{"n_layer": 9, "d_model": 128, "n_experts": 128, "experts_per_token": 3, "d_expert": 96, "d_shared_expert": 0, "activation": "swiglu", "moe_layers": [2, 3, 4, 5, 6, 7, 8], "n_empty_slots": 64, "router_score": "softmax", "normalize_top_k": true, "routed_scale": 1.73, "balance_loss": 0.0151, "balance_bias": false, "router_z_loss": 0.0001, "router_bias": true, "init_std_router": 0.00847, "lr_router": 0.00155, "n_head": 2, "n_kv_head": 1, "head_dim": 64, "vocab_size": 4641, "norm": "rmsnorm", "norm_place": "pre", "norm_eps": 1e-05, "positions": "rope", "rope_base": 76700.0, "rope_fraction": 1.0, "qk_norm": true, "attn_scale": 0.125, "tie_embeddings": false, "parallel_block": false, "init": "uniform", "init_std_qkv": 0.0442, "init_std_o": 0.0442, "init_std_up": 0.0442, "init_std_down": 0.0, "optimizer": "muon", "lr": 0.00989, "lr_mult_o": 1.5, "lr_mult_down": 2.0, "beta1": 0.9, "lr_head": 0.0123, "warmup_steps": 50, "schedule": "cos", "final_lr_fraction": 0.1, "batch_tokens": 131072, "seq_len": 1024, "doc_mask": true, "train_tokens": 658300000, "steps": 5023, "dataset": "wikipedia_en"}
Below are experts of layer 4 (counted from 0) of a mixture-of-experts language model. Rows are named router (the router's row for the expert), gate (a neuron's input weights, with its number), up (a neuron's input weights, with its number), down (a neuron's output weights, with its number) and show model dimensions 0-127. Each number is 500 + 50 x the weight over its row's rms, rounded and kept within 0 to 999. Numbers have three digits each.
Before each expert's rows: "mostly gets" lists some tokens that are sent to it at least half of the time; "comes before" lists some tokens at least twice as common just after its tokens as in all text. This comes from a sample of Wikipedia text that the model never trained on. Tokens count by the router's weight.

# expert 101
mostly gets: " prison", " exist", " III", " guitar", " several", " reported"
comes before: "0", "1", " |", "9", "2", "3"
router:565507446499435430447458460501503505535539494425508478566533552466456460444412518531462498499559467523451552503430553474533512493475507502517443446522543546516511414499477414470435469425483514499541590538431573576470592481577462495493506487544515411433463423492490547487410479466549524550414410478600454431459436571545476567523494436461557457588481417555466491440585574600453426549468
gate0:561532538501521556592459494511513501568533515445509476507411485541440535513367437477520530403483559538540562461474518498477465447493462491534427514516552647574465395501425575552483416484543471469441533560440544461582481485514503484507393511474467542409535564552570512620494486562492496516471464451565495529427390567490571497532518465441473514589546530551468442487497514552467462459461
up0:490453512522450509560477486481475527390546507438498469494462526421474572505479500486465532544547484428466420478478531552522533442518431576434651490421370493537488511536390519543521537570499510557564497521589435513462529470404402408488473504538540429603461471436597531516463401491506611477550514473508485524441540473540591513500488522593533493502511602501544502482503460507547470525495
down0:443561554544548501413548611430503421546547414541473399537575482522563557509489486464570521515424538498514455499520601498466514431496501456530482412488461435449610563538571532435612455470513401404496486459481443508533506416463571477474531514492505519510532557605502482527534482593483469422523496508532521525489499424443543429508459460428524559477521515575499457465398536493427448490507
gate1:514496441467433509486516509485480443547560548511517471450522604520494577423497453530594582440507483516426458578472394431491552490527470503489554506575523496486563469496541486560493484616516574558541614563429610507439601544449487478535492530639508436549460472461440490618408520490475522414532513544516531477453458428495509564514507454473486622556491444501519491477478480515463472469475
up1:424517470418533497500477431445533524481556536402446443424507440506561557476588534514434491458623415501534550548519530450484457457489572489569519518410488472493547556462487485452472455493550541502531486473560497431558539550592507485560556490533447510506449562515464515336428538592463470493540450516427456490519556507533462565463458504593473531472430534535404569543422438425563485523478
down1:598557547429461471510446575477422485428467554476549519455503525581512420512462483402564470454493572592499525531525583515492510499563507501497524451466477491506458481555516501494435422534597502551505504544451452486444550485550552414575553545521509509432434471460545524502512407630548592462589458514560481477440518532534543512511608593573496529447517444585571575458486501535505572524437

# expert 74
mostly gets: " government", " design", " development", " football", " business", " law"
comes before: " of", ".", ",", " and", " in", " to"
router:545473440532380413437583451531522532492618466496523534564540458520428487463462453558499524572508481438518535463514613519530507402532519523514544511496416477467438450540514432401445484426544453539497556585416617534513480524577410445480438497510538490519467506516493475566464471506513485557430488509510517409422446455531511568566448425444569519602517462548500508553513448474535426492459
gate0:547488579467458500486527529513459607483599524411559407586533509439478485547624563458548451522484519596533571491531513511512542560526497535408497589389594439428457532542491550546436492492567507498557504508590435527525445417506486459517437479514552530516572514471511453549554506514423530519537549463456472523454450575414502593467475544538489529409527506516420526474482529470527490612521
up0:499558495520475606479563427572484530519489455536567548563487473485529519460523516505626481443472460581521413510389461500511496461506394450525493594464481485410436587505498508564482511487488463496579594502466463520477469590504420597462558523492562394478437549442561437443537512544478466503456455494576498390531509439490474463496441468565438431492521422460459509486450525597460551486550
down0:507510502463443442511520486458469596500535554505465463464540460464542514574556554547515595490463552519481493562512529489420535522438479594565464484414455490462544452523435446592530474473516431573511505462507408552415495478443465440460488543513547540469574566554638472434473496496467491480505526426460480489457566529447433547506437486546426512571570527553457489507591503629560469523351
gate1:590472591485488516457511527475471476629511487542435546462514465526520440554557537434488590468510480440513535447585543511448485554473439563509552371420536430470421453499513567515494465515497533539553491547570518517461426505463471488511571534435520453626468489384462443484422517511515378524506487451577510558510519511516535534559439483566586535408553497507512485495597415510477505437451
up1:432496509440510526473515522577512532469497504578560551476494517542517519507468564459483502443450560500472415533509545415569478588449518556501473544501484521485558481513532461548510511416546516498483532442513479415605583548461546433471485584577508493551544360547484510547527529509491618472549460465460433411425569471442540493537520490420538395558437581420524536478477508570509502466656
down1:539573608426535533388435635484511399434444533475540490494544534432540470443535548404470471508527489427503485492500523480550503552443482455523488518505451474554571430527571557578382496468512503453564553496554484503627504583494486486479456552498517424587418464494459475445529497447549469481534474507537489545476496543467469484435453438590479412433543474444486419547483546495473528522591

# expert 70
mostly gets: " Pol", " art", " Med", " music", " Art", " Class"
comes before: "ic", "ical", "ics", "ist", "y", "ology"
router:496469557545508450404541509519489506485609465519510553525551499516474496378495474562551574456538499561405533473514533540506517484531450510440579479531496459505551479517519425485515548415445466421497504630449639534477595552490497459460502460545479465435496452528457524564534535525560585558449497562535426438368415489513547596456532464518539521577477507449509537509451515540443473597439
gate0:542536553463506442486520448603511494436432457428477480428538584475523577539476520504480474467558473430594543491430484504407476519495427451555562455586569516500506495452453391533488562394498443499512521492436471500484374473493485487488556579510486483476493436517450482506396609568540563554426569507520552500555576570522483574488510576511500440511533530456402456502500503418487517599535
up0:437483467546553453452457458474517441579536467590565509473443479539525409546532492527520502548495486443465394475408547609549518626491555527430481545506443492521505462514515577433471516511518546492558562507641517408584528552580551448451468528466485432565468584438513560484539515441514469429560473514512460606424470485497562444525534466485496411417464442479540536546519464468459470490536
down0:453488420440454503526483465518456568490567670538527513634442543489417465515518573623488441470539482497458552436498443412556488540500469516463442526464554564433497514574477474554485502580526415522537584510445507531509494478546487442533568522451515496481556483536506511490526428478509405473512421362516616505466455463476507439428558536515470513574479488510514455542453460554426513514541
gate1:511454484578490425506547585413447490468488618492477611517490519520490484484522563471534502523440547506428475477489488591479412477605559632509473475484471571457397485488491455416457550497587412475506524514541507444528531524544488439478503383439500433465495546571456495505521484525472487469529542514497487452520409543602516540561514503578482575559484585475534447435544469530405521476399
up1:614493464410447506504504489572545465431478513533489542482503554484472488450424530546489549451589473562548413544486458512569548442414513449340583558538566494518521436427550507552456641494436407534507497558475515504520378483494447357484537530542499491520553493469439569425460452559549576493471486501502485485541442534538543534456497542549463469482525459536476514492452479474526496512420
down1:555510528464476475495495439461533500529485448451548591353502478478433588444508466432413525426408550550484482538494579456453481483521401537537519409472510345460550471435499503519588494610433480529442492459510555593424608577504488503458554540603445528501512486583470497445546575503508509523517482564507472515471534531544477521526460493556433429487458470483457548473536552462451494502459

# expert 105
mostly gets: " known", " used", " made", " built", "ated", "ended"
comes before: " to", " by", " in", " the", " as", " that"
router:481524520455432454455581502469544556515561526492531486549499455475413459473504457433537471506514480557453553425489532586519513506496513518547479400523478573492533379498466443527473447442482459527657641558371573597543528530594484494520492488571488462477536455519468583556445557503537456544445510516522437443443475503469455606583453443538512529544580468543501491575489490496514436469486
gate0:359499597404433464501583424498514488554430561503527490472449439500434590498475462466536464546471362531563493564490480506506469536476493370480524448521521542535507527529565450523431530460533526557581451485511482447461506464563514499494502527471497458500475431426451531479430478479459476497433478465534504372552521419451519493472429546547341509550438449459438485514499557577464489479535
up0:472450399617557539472388560511503477481476440484475484534501483578511565554512597505522462513525546492440491352513538462457517507590506545469495523510430570461494455465475560407503420578462511484473534506485523497538489593513520473544496561440431521554511576484533414471508507594477510569500509492471453473566478509566460470450513441450600516445472468552498430521478450364415587423484
down0:462564444543544480527537432622508475481428511476531547550526477428627394534479545616511465468501455470457440496541490453432528498569470561437456538480526493464537519527405441485415528513548514543443492570438482469414466538487408519523564525518560487508460484455507474476531477514530572628490517560527469576429515553524569526445577455536482384514489504530545512461372512517534416448513
gate1:558461487442440523545529499522444536513486504463572496497520473462505519427564446467539548550473568474555537442566411364486558582463453502508510568490563365525415562590443521438541507446433440526471527531562547540472497513443460418350526534537447522478436469518503448519605522534460458505497462475482455474496540488473472506484499480540432432488462430555514538573548438524404398437499
up1:470487569512518458514508504531568519531472372578518439509368525510491486537412565515610485521534477573515431581411516630501444473483466517404492438491417580507511413432489543548432484581467534446534430502454551494540569412531523510568519500514538484506566477497496489513461489595491555502478474572521469507498495482458518407483500561510507603482457436433528498412554510512578586479467
down1:469510451454578441536436573435557485553528501441572601508460524515410470463478488460497567487516530520550423552435467448484502460453549539499514496541609493513537546539515459426517513519515521427523590559500465421463475601548410495474504445561536593481450490588531540476537481516508598536513490476471474446492580544522384452422478507450523369515546534599553534509507415419466469575517

# expert 8
mostly gets: " assist", " caus", " separ", "epend", "abit", "ordin"
comes before: "ed", "ation", "ated", "ing", "ion", "ate"
router:501493538460426472506409435538510543491573460505562507507484522521436495449525566536484570579516454575492445413540508495567546441472575570462518430584510540498499417570539501466395455340530452517584563568438557582523575541523469473488532534526499460466572522501514469491477540477466521607449471547488445382457452442517456523461522470538563499600523393506483496463507516489533451569446
gate0:445512553454517464509537490439517524404572481538512541510463515490479544491394542540520535468489437380469413475560462646446437486490531558529449490573442488582463533545480518504442478526563501522563454547509423560509510454466485450546448462434466605506444577439458467452426534452478534443450514497590466452627560575571593441517569517464538460420485536503448474487530511459560452518515
up0:534525539408428467614548485511570470444534556482507460553512482433414497464590516504517480456473506412664472489504471518447583469485617501475434532548495510454445419526420472522520454433462498477513454452563456449483554541486514483603529500505498452464479612485529554500480463544469512536582550480588497491425479457548455464537439453527516481485497441596460489538522327499520493509474
down0:433557518482515492470463449482443438539504590476371463471580527485412509660502449496531527457537611546475447409570453558457507489601532510423568526516538520467387500455589507553521533560488597488555496503461522505519560531427502478512388515492501487527529533536615487512483475478565528572486541537525481546539524484606540469436534547532553431434498441525472514496569536524534488503448
gate1:363507411528465449479417450415496586446567512463532541481610568502466526520490491496533549565533488437493481532465460525591490508543515478471381508529478575496583450585517523416467488536470503463515599485510476579515525515457446456561423510443479638502552551608416386497459520467560457518506430488462464518473476495438506464455441485549627499490477549462449481467510517505518491500463
up1:655506518560455502503553524560484538474469544464462542434518541495448546478423583597430497518546491473447521536473557463500478552467484540538512503574396457479494446407461511516487464507563551556427473555394421408459517528526561594518528456555524422560512438512601454509473428508578485438460496506599520428499424523527592486480496461495531581477457524509432563558443466501494518565558
down1:384426565437533457492591535524554569529424552582508430553438506445496481511487481549451484448477535585453529512475520493524479438563498498494633577398465566516471430521528408492517532468580485542511498495515365563473499599460569496576419509530546472499539559524506513540469491448503405467469543554561514411462494428512426539493458495507487499535573472508527466549500453540481530373532

# expert 54
mostly gets: " film", " album", " music", " song", " Film", " book"
comes before: " by", ":", " in", "ing", " on", "s"
router:566556544523400440383593462509567575530595495481480496580468540541461483427500535465462480428589503476445548501398504436527525465416449501525545428502565550539539501406538468485504471495481479487578530583400518565535519449496442492530486447561456443492530456480554451509507513455473527508392468462514463507420463443455498599481567443540439537489525480551427456571553568433519405488533
gate0:461559507550432465520590564459506533623488394523502505578548511440515541590520464453585481478543540471476512426562573476567434553532585396547503458552519494510565544566444478474486510476490476430460500521515457533527409421537466502507417501513437496555458531554448478527457599493564608430584475501537552531477426465549484533527485489499523562501528439491482571380594528425450496521492
up0:483497493506640493494484426483568555460522585455487429516503537471494597492448431463570491542532552542535471494486509500519552456493540509552568567525478504541569473437514573470455452528489514567431565482456528443595583495512523437492517485448541498514387521534437462485562420659449520514496569490553504496488491457443547388530462490486567515443390455507631549515455430444478540557497
down0:459482544460497498557500522538525513495467508475428587491535460439455566464467524583461365358473449485509454471507425532512500482585479545479412565580591460518458431522489468513480470514490431507433546482435534518534511585531450412493502428563523540490471491519413496563541406504471620566507501555587533550433529518505458456393483509428562446508434508498480511500567490483591533556414
gate1:466496565444496516410480536455539505486478503588465521428527475574458438532472587605518496469476541356502524485512505487454419432435512544565434645506482531493439511487492505534501530512538573577534448559375543576481421468497455515518556429477430509527471483502476481452513452450530508416561469599520494430486554561475527573451479492579487544429501452506543417575564517525460445426528
up1:485561580464490486482431458518520539515470453541522531461461481499496395516509501556545534549443538342511533519475524530394384448520550515566460536525523424478463541478511494486475440513599468507495494521420535505489450506579548516397530419465496538512481482526490423527431518434560534455529436536562513464494529457422494581521493431463454599474418498613455405521574480559400456423549
down1:546430514578459480454433562607525534488453490559526563515463416433410523516565526407486537524481466479567511469515424524494504559581474437622526469515565455470445502450431480568475483419602442545565532504549407393526550556480452525477474438425541534512545414499467427584455574466480501530467477470515482495498615468471436520543451501499567471528531566549534528495581457479440519538484

# expert 120
mostly gets: " –", "ks", "ils", "uns", "ats", "kins"
comes before: ",", " |", ".", " and", " of", " ("
router:555591438405433496466535516459433548543532488443501495635498535545497483431387521479489477467536514486455507515437544543486547415513547464532589474466488501532568421505439489476520503462534532572595500553441498547516532499585428560464488540539439504495439393448457498451533543487463511575473514491598502534425452575441459499618520405458513415532556430472503444467444536466426549452549
gate0:404390523508510466495516417566457482593543434531563509528575496564574557538536450526460447511492475504546510436502385512474498533440422587480435600473496535494435511433438503455545529446553515480507456559517548503474397505555423443429425510597424568557504509522445527484398548565488566479434463477563511537535551486524501480510530432572473502584488548498563491478505574589470476527561
up0:471373472557621464437567557425478468545556503524461578456470549518559477574524534585379622483567460517436505446538573506519490514476503422465511512508446481494512526515463473469507471428544527512457571477473647590497512584598502516484445431480437455569465511434581552497464571518428528508475407523538476509518468482512543468564531527470452447510519517447420523444536461459538523482536
down0:479460543489417491534479480573408496540533523567521563452525471597482477552487412511467428521482539479561475552553408445629473471538476495549488462519491454489617469580436423506553596482460479466488506546537539499564574440556402508481431463503639512496492499473532539467498405571543439528510510484445503589515532432417494546451528533536476464467600567404458540467478539563475476527505
gate1:532458491507485424451530510500453488428405378533536549514475534481455476423568534568506482463505534521475515526520460472477453432521436563452449457455588517522515561586458509457425432484456496549534476466445561470512506438396599551544538541539520534584460407449601405434460422492546477456440429455486421535496523440471487486524395510570486519523523459451526586479518466439487602413500
up1:506610437466483475435476501348485457467512550399517576476603541476426480419488522562387606565463486453502530453502484535533493468582489485501456526515510525466522517561587559563473517449563493520585481564460522469503470488460442543594506516476418472583459499624514489503471535476552532506463558446566452469470521491416580538485617536520431458524538497528511462496583514455537549455517
down1:482425543461451505501406534506441536489533536418523526442461462602570535441501490464451472457427412568528508559474557541522520442620486468441428519537461442531413590514459500485511514516465497426454482485490392629449474467522627455424512566491503476520520467474539435440483517460454453515491433459555537537529515542574569503512541534463529545542473485501422511426467483511461568643558

# expert 113
mostly gets: "red", "ed", "ud", " based", "ced", " found"
comes before: " by", " to", " in", " on", " with", "ge"
router:541545507421538469444498494496542542436502497423469523558469520425499433433417512453484493443554506587422507440526571551478530488495476463517575494562541490576533488483488530549529479483455500484615595573356547596514603535557468459549557494521562425479527462499439547464440491455492480536403554535494456441479439479526428553570451489595515487562549422499576529520502484558519385549484
gate0:487505475462476472480451476580434540513488541566451483490438457573492469479453527543517430483451547496521535481448497517393596428634610516538509570431481477585528512474523547490487493559495433497447503511463519431556496499596453527507484430517540520442540569473461485577535458539494452505453516495446423546506508506548346529390533512509483421400534617533481518540481434565510464609445
up0:376534544488527428520575462422586496526533474442519622455526537460538503572444443453392503464530513531558533533562482539520522518485494415530528450529514512540595535579474410459496550518452465436473628524480594498443469440453565489466431517501484517459503424533554458546524438653513509539511462494525490470500479504584523577469544513448543523464528483424531454418478423546470563510555
down0:458495539498472563442503418519483537493500490548405476479513501490525506483579451567506515467437568536511523434453489527595449407465474453483529514489443416454517438479496415495524506552550465524432497450410543506535457535457494456508457476583413424492486448490521466369521595473359517501521420466619445447457435470547534527412496579559467528584433459518512550509510536553548492437603
gate1:529569398444471559494477504442469478560506477538470513552537534486452519479528530423438536469510510434405490506492512470510514463479529375395495520475480488519547522532532431560468505417512517414563445471455484527463471554486531515483557531458536471546467469607463427538459498435440482485473504511492555434505626340510357625490501543524565554533499451593465507483438479401504466503447
up1:499454439580443454482480476474457541422512545457511473389474505482569546501539574450569487510422528489547490557523525549487534590505497537608417442543498537498536504512441496532468504524455457525463502350482596473476511450562461410515469487570464401533428530524502562491544532469552509406466487573498416547451456527421496452434493568570453424485544543448542473511564564512510642542511
down1:488534562619451496463549430532544543452613529517485480604595548500523592430567492499458462539518495512563510473451511433503492524497511472440499530512468550557538511516500531480523532524382455557574450507584526480457555458522411539576495562530478655498514550435509510504557509466545492514483596441496571489522430445588607530471429440490418474537508477525397436480488480474427559497504

# expert 25
mostly gets: "ing", "ating", "ling", "iving", "ming", "ying"
comes before: " the", " to", " a", " in", "ham", " on"
router:482488477472461504458550519523570475538535612498501487483516518503429450494376552476551501487491588467468450442507554526467595510500451514591482484478471589478551384504484417523482440442498518467565603594486475554499544541613411466509545479498451458488532462497603480496416477483555459461404485443448522453362505453525439520613480420478578502562552479550482515488494463529511462467564
gate0:462465468487469450474624449475513477577525464448492466505478518544405426453509521488464420554562492494566501451430506513486510384423435549458495439543534560668466537406560477453439566545502562531521567513524440547495487495489446521421455507512485580448464537577480404584433483471480504498416418582407434499508482493560600450554441483527484527455489577492479484514516515479539490464507
up0:497515480436527562453405480542406473481501564592483511525529502419542622507453475541506526519490507559550456575559450555547553424563563506544512545512464546406482479521486587537507500408533430469480476451503536513532434598496548580515628539515462542582469516524511544483474443532525544498568542497480556481510517612466550412527514496484616583522512488527515511572503648466506459536448
down0:514546547423467514537458472525431490486546578536603477512517545435424531451604465559372448460545487480551506517528519545584477468504490498435400533480482466526581525500495509519497507554487485509521503536538601474439478477627432448477511412522622467518512432582586551366549523493501508474408510436549582537502504520454500471420536445491423506534499493502514509493464499387430521467443
gate1:519538526385505544498513556471535412499478575405467557564547490495531432531482556486471513493541477549555521491478422468564641558517541476558505523514454472465551462613406435505565591479462548467464467412450491609564464504472516400533525553536354430484495450523415477493415424570557444475510467471541480442457514511469508481414538507510450565546572501531490552516452488494509488523479
up1:473539407463553484435516581518585433462546461464570537490554534522520517524528481473430526418486496433590514514539424491551526496478492575564461536563508485426509447489319489465502481499572466595501472421495531582546421517472460497584490450567427435523383534528587453560405448465487519469538505530467470470535485482512555510420537497455485535483533444411503514492442453392466516470456
down1:492506524519540597387519488444482468498433524452458490501458381486590459496452482481571476400472515440514481480575453548488679539516581457506529624445445494512493479558545404556556509468518559491542499554508543491448506538550604562506563582503474543548467592520486539433447521565463454540430535505437510535577504500510483472570531454489462509490538512432458493525437556524573502417503

# expert 31
mostly gets: ",", "),", ".,", "\",", ",\"", "',"
comes before: " and", " ", " the", " which", " but", " he"
router:493567531488416469489523379454552493552564539547443524663514522509505442347403510504508434490565460486493527499460505487490497478544495456494550505489475534540477504575483518450423457370498513531491534546413564515503550528611400497486527509644506445440525502466551502480491530467484474510474420471497517532493417542487445624566511433457494422500498482543537554512536536518426525484443
gate0:443459599428538538549460419557497498581479457541497531499527489440482612497506589551506499491539576484461462514513620534436438475573531497490529536492505560559501510511463436548452582455462477482527515523433514497542478499543523560547488452492567403424482447670500507563565537571502588459443378482468528531483425438446502494504545538412528520583550504502453474438583489510534447443497
up0:551532472514501584504481411571523454522483550498508511568493493525411587406471494511473513569428500422431451599487461434401533447472467511476476439408451533487484486520501520584405452546526476435599458578541647494492532535488517583576467511396531507523524448491529541460486530547577526440525542527482507497439544515558439450492451460487564554493548498450491555452630531460431489478454
down0:412539605491567525631492424486554483461479515566443565516484527520483518526500430642601514540563412457463526503468564500467578451543527455503463464532499464486422566550471438502414483485463425463532484578467534595492517524519528466546498450523549547569470554513474471535423518543542531475500523507438454474454475420424541450577533576559500570522574492440574418500505596461521506522564
gate1:547534458464492512604505480503468522506512544554457484517524355573502527477420541511446501596474549476432487469508496497518530527471522570553545531539507501470444465430490494560479589528544585472467392428525604488523515549437573532411446595452434570506466436405581490463390562457510484542433509604549566560509478476505511469531536491593445517471567529427447448498494512415540517495530
up1:483504486470542507475551510561634512547502491534542472523477492633580456469552457469481485504430513518516408540519621448521545534443503452433487484543514400518383452380464476527511516501548497487444431461537517500482471541474515531422469435495425490410552474429595440418393555457458459510550533447511561524506526487414516495547435565571498525525508454426407500441425521461487502450492
down1:519513452551430514432622535525516395479476492518573449531514559449600429509533478579503350461475511485587504457479496504486585514421432483498514418535505524434420532496457509501461468478553487588505456434493531467536548535563407582522447545471436534493541521399531554425523508584498487414477517508398575564480560468477468436555513592498551540522541481517455512463499409466476516467464

# expert 9
mostly gets: " held", " played", " won", " announced", " took", " returned"
comes before: " the", " in", " to", " a", " on", " by"
router:597505496461422440497543469530512524526566467449495473510421507462451431475447505467473444494556520550498487474500583463486503427460513494501564451418531597474475429494444426543511453486492464520544575562429492585546621556506471396492450473531535469514468381475498493528353530427545464535383489453503459448442508538470448621555488433476526480494552452584506446513476494450522392508476
gate0:513549472426524608450542558490568481588440465491480496488468457563524463423457493485522526510585538557383474467537497532427475422511561476442515505471392523506582558457494582519576494522512615446483426606484459481534547441463579475403469534469438468532546553457440485467393486471551542449479519535449496384514579562498545518562526474437554505430463564485503566463563472529538505501516
up0:473461442482464557463449538493499472499440547424427448495565582515486491456480512435545558434479479428516482539491512487470385368537402450431502463574504511568526557534476515535560406513517562495564462514517449461480558522500556520423538500553488531514489466511523591561435570531502549483579582388572513438570599523431529502443427556596466495542510550509531525501414463532467505590446
down0:532515552524516501583499556519467538500537408369494468492481484518524525531521525484528520532562547514486561387471451428421571518541449456511589511560584539481532444421430516512542445561442568427492464484501509487540495524494466485470483396488461472609489573642396508510461502507527507533473583574518512499510549471407593569477531549537521574453516509541622499452443395463521496473489
gate1:492455505527414438519603489535523529512494498414501451578510524506476482561570533535520492410538561477450556506563454591594501524485503452469556449438548415428486543580536547537507530469509529468538489526436425512489485486436487568483482500500352597531402505591547539618497579480561590455560414526497501489498570526557487547548490516550532479555462515464528492394540593565496513466463
up1:504407424459520496529401521484535494524539491467468540504420543459417585525469439540469440507449565506500540595515536558541543507513560432489541454483576453405616416486523518498519576478527458451568523509489471468539551473585501495481489454504455491492399508503565540555557409427563362527492500450570515455512461490497481530477427537495532493547445476481522567411454384497506560380550
down1:483565484405603537528494495496576512404479486495517457572486452490509574492490496452592502610444485564451538502541443427528425517488513491495463589478543565510550450446546492437498424608554498513509512490457463514573549551502595508455491528457543451513521494423546528427437505454514453527529533483458474527538504434361502513490481485527433563480595555515493391580419555464543489381570

# expert 118
mostly gets: " Jr", " self", " Ex", "ι", " It", "Pro"
comes before: "1", "2", "|", "0", "3", "9"
router:563497448502433432458458469504508501532535504422515474556532557466461460434404511538468496499561466511448552511427550474529507497469514498518450440524542556533511413498481415472435468431482510491545584537414571576470591481576465492489504497539513413433460428500486544479406475461555526546421410483602455429455421564548474574515489436459552456583476424559464474444572573609459438543462
gate0:547500513493479386554503497471499487472516550475492402557444566486611446458473460454401512611470517564513517471524443438504528567460519571546456474529477504471486504554535444403500526449480535444445507540542504482429588653500488484457497482512429464537498566496574486534487439509533473584438496507658483496600441489481447518487483502548526562558524499469594503482475516526460398619487
up0:521545569485482479528530561500459553530535576524515455500552444582435475485453480535431498520506480504505466467490685499570453549416447611464454486519512491517564465535437456497355451594577500489525515517589495464473518525428469434493487421532514552462473523516442609526482538552490473435439548451509502644524566405511493479465515498496530454446428514498442532483526589498551440532452
down0:407523548530462536475535504474445530436507455370537518545448407511475431510468546500598463470487514554510462529551458446466568498460428574545489524464431587483657542528529517548550579528494490485526526530500498491482531547595489535454457519543470520473474469548506483518478488516539527519339547588512599490493439418437504552587493523491485582418605486532543532538475445483417451438495
gate1:517545414521534514432546476535487471591492551491517557494536516490485539465466580532554497590470444474511538482351530464447506531530585561392511402508493594419436497547608453426529479549523522456531525567441543476476463571496463525572511533516410463527561469483515528488437458461387503536427493382471539419512503501468482420462557504477527419510509486404474489456598530498511422461502
up1:537507460472530491611425475484490564406460504462484468472487463534573497448547506614554506489428533403562494482532508482448465511584528424570541473547515448466431461597477595546503504469550449414557475534541523532440549517507584526471514401468532495494493483537452501550533566438668491460466507471494613516467545449479540580498551445464478472519419535386529528455487504592495541481544
down1:450504510432563588493585461515589584531379538512499465515437517505576551435480559496602481471495438477584554483511501614428471563474510577550503453457432528541593482488524583398470470472578483476489552478490497459466431567623421498548496492448481523529486540552528475463519550484486529480522546564483514467531530559449541500487427488478550559498531504488563392574588548515445532490595

# expert 38
mostly gets: " Species", " Clade", " Coordinates", " Candidate", " Genus", "levation"
comes before: ":", "\n", "-", " (", " of", "ia"
router:475449421511469485475604518473504488440555552390536472533587552554433491436513572539480513465526483529535470581354587540577507563500571472537549448515464499504452483511429503439507456448503461543491520524453519524466533459568464532437534512560587496438462506500471515437458511508536598566444497403563463455385466586552431570542511429443432441514542491526487478458519586553454421519540
gate0:524503448474532514571414430468430526497563553421484590472510408504474492532502407477439488451495539559593506549448583430481469506499476533439393463558468571492428489589443516545540500459461392518500509579411523469506473510539526447502392484562540436528564588535430568449450515472553503511429450457496488432444570457467480530507535542368467457493577504553554533491482578489481487546516
up0:462515449481434550511577510499499448409472402536500474567479515406467550538461469477508460576527456521513508453581417436505540382491519457520612497548482477401466566499543509454451439496554520516532444460493503546536561519495414623472489421421447429466504471513491538517586519468513581540458451403425441491552513469527523464439530434562517534558489478413456451569477439517416450416486
down0:513531459537433560626543485469448522520509584513518505561538585555501503505595488504429490464525477483608532538593498494553506596577496477446527528405522478589424499544415505519519503463438519546503484520536474430523478457422459524558401515467503459467482437576503577437480596456590528460495591553478495542427469500451551481530588498540491495442483504642435556454548550493432479518462
gate1:540420482516507476579503541554437482522501571499544426480430466427595489499412503447515513542415452576497461592457522584526494491379504328438515475481517446459467575519430478537519457500512478495478427526464438550552513488450585498469434453480502526550530440498575551464521491522530550558455427566499434493499423436478331533490511442474543518486490504499505488484569517454472400505466
up1:602454428438516468512546454583449597514478498447520491556495508425560467435429494517496493514465362575515525559491511466495536449543547453400444508459445616502379505556472527512518468412562518510510530480544514556472531461490564495502476534563478510581576539477431652482531491475565524477428512492519509497524456466487460466597451470468608506467570516544545507565452532463434473475589
down1:495490455444503543410555601447521575621453474510515511471456423464497491560549548543448590512575410523399501473448510520521569470438547445529531534537537513456512405427532513568489530457410541514564499501490503371554530440512481536567568456475509592469434530459483483557514623515505533439516487541380497543491570480481473459517418531453455426508455582437503469488514479475489418499523